Weights of a small mixture-of-experts language model, trained from scratch on English Wikipedia: width 256.
Below are experts of layer 8 (counted from 0) of a mixture-of-experts language model. Rows are named router (the router's row for the expert), gate (a neuron's input weights, with its number), up (a neuron's input weights, with its number) and show model dimensions 0-255. Each number is 200 + 30 x the weight over its row's rms, rounded and kept within 0 to 999.
Before each expert's rows: a language model's description of what the expert responds to. This comes from a sample of Wikipedia text that the model never trained on.

# expert 34
Description: Commas, conjunctions, table pipes and verbs where a clause continues, as in "In 1912, Dewey", "declined the proposal and", "despite", "suggests".
router,243,158,241,174,214,156,182,176,212,181,255,219,132,237,183,209,190,262,233,196,227,153,258,170,171,208,213,232,177,227,213,208,190,194,208,163,205,180,199,142,162,189,229,211,215,184,178,170,191,188,244,130,222,163,253,219,148,185,195,132,190,197,202,250,159,188,134,179,165,171,179,231,199,217,173,208,191,179,252,172,229,250,170,191,208,177,170,184,181,198,257,218,190,130,244,227,249,208,200,207,152,194,204,209,201,182,181,189,238,239,168,200,198,225,211,150,185,217,182,165,214,182,198,180,197,216,175,213,167,151,159,170,199,163,173,155,217,175,211,195,229,191,184,241,217,176,137,231,183,187,149,236,170,177,197,200,182,182,198,197,224,216,213,178,233,172,179,245,239,248,223,205,191,177,144,197,255,222,227,229,216,194,229,190,218,172,246,201,154,203,217,200,180,140,239,203,202,171,197,169,283,216,220,190,181,231,231,215,261,205,185,189,220,243,185,188,247,127,189,220,219,178,147,209,188,179,179,229,208,206,233,152,214,223,203,168,179,190,158,163,167,190,177,161,190,241,197,209,177,208,141,203,236,210,217,140
gate1,226,193,185,239,237,189,183,198,166,210,199,256,160,205,212,149,224,181,154,240,158,199,259,199,181,216,240,211,190,191,210,179,147,202,253,173,230,252,248,188,190,177,159,144,211,202,264,227,190,211,240,177,215,221,199,175,158,153,186,159,226,239,252,246,202,205,160,185,144,178,257,218,198,219,183,263,196,176,155,177,247,186,209,193,189,223,203,202,163,223,207,175,202,172,199,227,229,231,167,179,136,196,189,214,192,233,197,202,209,201,195,197,176,190,198,132,171,185,152,214,212,238,225,195,184,222,231,221,196,179,181,205,200,214,212,200,198,236,158,190,202,196,142,133,188,219,143,155,170,200,158,201,181,208,181,188,203,204,128,197,192,227,188,204,204,235,255,211,216,245,199,249,187,185,186,138,222,269,190,239,196,228,237,247,191,153,183,201,232,154,179,199,179,226,206,191,207,243,164,187,216,195,208,151,156,134,194,226,234,233,181,158,204,216,185,235,175,199,200,193,232,259,265,227,157,203,215,222,198,194,213,165,162,222,153,179,201,197,200,186,183,223,257,220,213,208,198,163,204,176,187,297,153,156,202,177
up1,229,177,201,145,241,195,206,200,218,204,173,200,194,201,139,191,165,256,249,223,243,159,136,207,195,227,124,209,171,188,204,226,231,223,180,215,271,175,251,222,217,170,195,156,179,168,162,212,188,146,186,249,201,224,150,195,225,235,197,151,221,210,183,227,232,222,224,205,215,177,175,193,202,187,196,195,220,165,231,162,192,219,207,210,218,212,202,155,143,181,192,185,214,217,184,189,173,175,190,241,230,187,199,217,197,151,214,217,204,194,247,217,285,198,144,207,193,233,262,167,224,203,172,214,200,205,166,191,161,240,172,203,178,204,154,206,131,210,188,182,198,222,203,189,164,171,233,208,242,185,231,231,205,211,238,211,229,219,199,198,203,213,190,170,206,269,162,164,244,271,227,184,190,208,242,263,180,231,244,212,211,190,205,223,190,243,151,174,203,159,169,217,148,191,190,217,201,178,147,242,220,199,179,145,242,249,143,201,235,212,207,155,175,171,213,200,193,192,184,212,194,196,249,245,202,213,200,214,179,234,166,258,199,158,276,221,189,185,227,212,212,164,223,169,190,158,210,239,210,220,270,246,226,245,205,180

# expert 58
Description: Country, place and religious names after of, in or the, such as Saint, Christ, Church, Spain, Islam, and "Order of Saint John".
router,273,229,211,187,177,119,172,204,182,193,246,224,149,252,168,181,181,201,220,186,209,208,192,162,160,241,217,193,212,199,215,247,231,204,200,201,221,160,223,213,220,167,229,179,193,155,185,197,227,217,225,188,202,132,239,181,180,151,164,192,211,267,201,237,143,243,193,267,200,173,156,261,190,212,183,241,201,208,203,144,189,181,228,222,178,191,123,182,208,193,194,235,195,202,165,203,194,237,242,223,164,205,190,247,222,190,172,238,183,189,190,173,217,218,226,168,143,145,129,208,208,164,221,176,200,214,195,259,174,195,183,196,205,153,215,207,230,210,224,172,226,185,236,183,185,206,179,210,228,204,92,202,189,220,197,161,195,181,192,234,235,207,183,228,222,172,209,260,248,185,229,174,197,167,180,226,242,243,197,200,208,224,236,147,207,180,189,212,163,174,191,238,218,180,182,187,204,184,198,203,248,200,242,219,250,179,232,178,261,258,219,139,231,204,177,173,209,165,231,242,237,214,177,196,183,167,252,234,162,197,197,144,229,249,206,212,175,177,201,190,210,199,181,188,185,221,215,206,234,184,155,239,220,183,191,146
gate1,160,272,200,169,189,167,139,238,143,180,242,205,216,202,194,191,189,232,258,197,190,167,212,206,196,252,180,200,190,241,178,247,172,259,155,222,203,171,189,183,175,203,174,155,252,206,201,234,184,154,233,209,171,134,226,175,174,222,176,191,124,207,220,191,171,186,184,183,189,189,200,227,246,184,215,194,192,214,201,208,222,246,245,173,264,170,187,209,204,222,163,190,198,220,237,214,169,240,233,223,200,234,212,193,224,239,176,163,262,175,199,191,227,149,158,157,179,173,193,163,222,196,183,165,191,167,179,195,163,239,210,232,220,190,204,221,209,139,198,217,246,159,200,204,194,215,230,219,161,187,167,226,214,166,177,110,255,203,188,188,235,225,231,226,186,194,199,203,246,184,243,225,182,261,218,204,217,235,157,208,241,214,166,204,208,225,233,142,165,172,234,212,173,222,164,187,184,152,231,246,159,182,234,240,194,170,187,216,217,213,198,193,201,232,205,264,281,174,193,182,217,198,185,188,189,249,210,224,166,215,242,253,199,177,245,206,214,220,225,252,175,214,196,205,193,194,238,211,221,155,191,202,224,253,271,199
up1,214,217,224,180,170,230,285,268,286,207,188,223,160,152,178,217,192,213,159,228,208,202,176,191,132,248,225,164,206,173,150,178,225,205,201,152,237,202,186,234,178,193,205,215,199,224,188,191,153,195,170,221,179,183,178,157,204,188,180,211,254,192,158,208,247,207,194,183,147,208,184,167,186,208,235,166,192,199,228,196,232,181,186,195,164,228,184,174,133,253,148,231,166,219,223,228,230,203,219,222,192,268,221,202,121,175,214,198,162,211,186,185,205,248,204,196,229,181,202,238,152,186,162,223,152,213,246,228,183,242,173,178,196,198,242,151,208,192,185,182,174,249,196,201,239,182,193,168,210,207,221,139,217,219,200,281,208,265,203,173,205,178,211,239,223,133,175,236,136,211,182,164,238,215,219,187,172,197,178,147,204,199,208,210,181,183,138,208,179,209,193,176,235,224,182,251,163,232,182,221,208,196,174,195,141,189,255,203,215,200,210,198,209,187,194,153,210,204,196,159,207,160,202,226,201,226,235,176,201,223,152,183,176,237,199,228,210,178,168,200,184,170,189,220,202,225,184,208,204,205,125,188,223,214,147,127

# expert 1
Description: Subject pronouns he, she, He starting clauses, plus due, to, with and table pipes in election or sports results tables.
router,250,161,239,182,193,134,199,181,214,175,261,229,148,246,163,194,213,259,226,196,222,184,249,177,141,236,233,224,179,190,201,213,185,231,231,183,208,190,207,146,172,173,243,215,230,173,174,165,210,175,241,148,209,176,207,220,161,183,206,146,175,195,187,235,160,204,133,179,186,169,188,232,188,206,193,240,199,175,260,144,224,239,165,188,179,167,157,205,202,222,214,237,193,139,243,214,235,169,172,228,152,196,197,225,214,205,177,171,214,260,151,198,200,209,223,152,193,214,177,179,202,187,195,210,216,223,198,244,136,167,163,178,212,164,196,166,219,181,188,201,223,197,159,226,231,176,138,218,165,181,156,232,182,193,190,217,195,212,219,180,220,246,226,170,212,157,176,228,242,253,222,217,181,166,145,210,235,217,244,250,183,186,224,203,214,164,231,199,166,189,226,219,162,118,220,194,233,180,182,170,254,197,222,177,222,228,230,207,233,209,196,184,228,238,172,177,243,119,165,229,206,197,156,213,191,184,181,242,201,214,205,168,194,231,208,184,192,185,157,166,143,174,191,178,208,238,189,220,213,194,128,199,204,204,173,154
gate1,172,177,186,198,191,137,205,167,128,200,222,256,228,194,200,220,244,202,213,201,196,214,223,230,206,202,238,200,218,168,169,196,273,204,206,245,266,158,271,146,175,201,159,181,161,164,247,171,253,198,201,237,178,166,179,246,227,147,190,197,227,224,237,214,208,234,212,190,208,192,164,235,256,244,189,155,176,171,188,196,182,240,197,151,187,223,227,237,194,177,192,143,209,190,198,182,185,177,218,243,210,213,230,219,200,197,182,222,177,215,179,155,231,259,206,230,214,245,180,189,235,220,199,161,199,186,206,274,245,168,195,179,207,182,220,203,163,230,223,204,239,204,186,234,219,264,227,208,175,195,124,244,227,234,234,226,191,169,235,236,196,220,250,244,205,201,130,219,211,253,235,162,185,216,200,232,219,206,255,195,188,165,201,207,253,205,206,152,232,230,195,204,199,152,190,222,199,214,191,227,189,221,173,231,185,211,144,206,263,205,203,143,194,211,204,195,213,197,282,229,188,193,156,232,165,224,198,211,212,238,252,253,228,178,179,188,186,162,189,197,185,214,185,189,205,203,169,168,210,128,204,210,197,196,167,228
up1,164,212,211,189,256,208,238,179,192,256,182,194,199,187,218,229,173,217,248,234,153,148,201,193,183,239,144,210,246,213,214,245,194,200,197,212,225,225,180,215,230,190,217,231,189,278,189,171,160,150,178,178,204,161,177,182,161,237,188,237,241,205,238,194,202,223,207,195,154,196,165,279,209,212,188,213,249,197,191,209,193,194,240,173,204,199,217,195,198,210,207,174,263,213,162,220,227,222,189,250,200,199,96,153,125,215,223,189,203,158,230,169,253,212,159,207,250,172,152,234,198,198,150,175,187,179,181,171,222,170,176,161,253,246,210,162,191,200,159,177,170,190,172,207,223,157,183,206,195,212,150,202,251,171,212,241,170,220,204,128,181,203,208,140,204,211,192,228,150,214,158,235,175,173,145,149,200,224,225,213,193,228,228,194,228,184,186,194,213,153,223,224,221,166,256,193,240,167,175,202,219,242,146,226,196,157,242,193,196,140,207,181,201,231,170,236,271,208,170,193,194,210,174,220,195,222,229,180,208,200,214,218,248,186,190,200,208,167,230,204,171,236,191,161,187,188,219,187,196,161,212,180,171,176,144,204

# expert 9
Description: Table pipes, line breaks, quotes and words in reception, review-score and chart sections, such as AllMusic, critics, Billboard, reviews, praised.
router,218,177,205,192,177,183,158,164,261,202,207,213,221,220,167,180,185,216,175,188,185,172,236,219,174,209,201,203,215,192,195,166,230,184,205,159,149,211,246,198,180,137,210,221,196,186,220,233,217,211,256,139,191,200,192,242,181,184,228,210,190,187,176,187,133,196,182,214,176,177,175,204,255,196,192,251,207,197,233,216,174,197,170,234,180,171,183,185,202,228,235,209,191,217,220,187,238,178,207,199,135,221,194,215,194,200,202,237,228,147,180,190,209,199,227,189,152,189,157,177,240,142,279,148,199,228,233,215,187,157,204,176,228,166,133,178,242,202,242,181,219,225,204,146,249,179,132,149,207,168,129,238,201,193,225,171,159,195,168,130,188,202,229,214,200,153,215,267,264,218,229,231,218,235,184,244,230,203,223,191,158,197,236,184,213,158,227,195,178,233,185,235,169,188,175,177,205,140,240,164,224,230,239,162,228,180,180,190,206,226,176,148,227,213,148,174,217,164,159,197,267,273,195,205,189,162,233,209,181,152,180,177,173,186,203,127,246,194,143,193,184,189,218,185,213,174,170,221,205,187,209,215,207,221,207,195
gate1,163,200,184,182,182,181,134,223,182,238,198,176,202,206,213,180,169,197,198,220,173,193,195,156,168,209,183,205,220,275,193,153,220,196,203,170,146,192,169,201,221,206,210,243,232,166,158,213,182,232,208,244,216,183,146,223,207,161,186,218,172,200,181,191,147,209,243,205,189,213,196,235,213,157,163,232,291,183,192,179,211,186,198,166,150,202,184,221,215,167,185,171,200,190,209,182,216,218,188,262,194,271,187,193,219,165,164,197,128,162,249,207,219,253,161,155,216,208,214,211,225,160,229,181,209,208,179,218,209,169,277,190,212,211,218,201,250,157,249,169,248,165,210,199,246,179,190,188,225,187,204,166,184,184,231,152,208,181,178,158,158,221,197,187,236,221,260,233,172,176,266,140,210,194,163,186,200,233,261,176,233,167,227,168,275,170,200,208,192,182,212,244,160,200,202,230,144,205,147,142,242,244,173,219,199,179,187,180,181,224,189,189,146,225,155,162,193,172,197,222,230,248,197,186,199,192,161,227,218,129,194,186,190,174,211,168,171,230,200,184,258,215,235,240,196,160,237,215,193,203,188,206,220,190,165,176
up1,233,176,186,227,254,205,237,205,159,233,164,224,138,212,195,166,215,156,227,167,188,209,233,136,145,210,164,208,152,194,213,244,271,192,155,212,170,203,197,168,173,237,185,228,236,215,253,184,221,206,221,200,152,147,186,197,195,223,178,218,173,207,241,194,146,195,166,194,219,186,187,249,205,212,192,265,252,167,251,193,272,195,175,198,170,213,196,157,182,154,201,242,207,200,240,193,211,155,153,181,261,229,219,226,209,183,237,204,242,183,207,173,184,233,142,193,229,209,204,230,213,157,218,215,211,239,203,193,167,169,250,231,182,196,224,182,206,179,167,229,151,254,186,230,241,166,254,238,184,146,210,165,262,200,231,165,186,186,237,160,190,210,225,200,177,190,190,223,182,178,175,130,180,131,189,183,192,240,220,217,168,186,222,165,165,215,147,164,220,157,179,180,226,160,166,209,183,204,186,188,233,258,188,171,225,179,192,237,190,210,194,176,173,206,192,166,237,180,169,221,247,177,232,180,158,203,188,178,165,183,213,158,206,218,149,244,151,218,226,168,230,241,219,178,220,170,187,232,178,175,210,195,183,199,181,195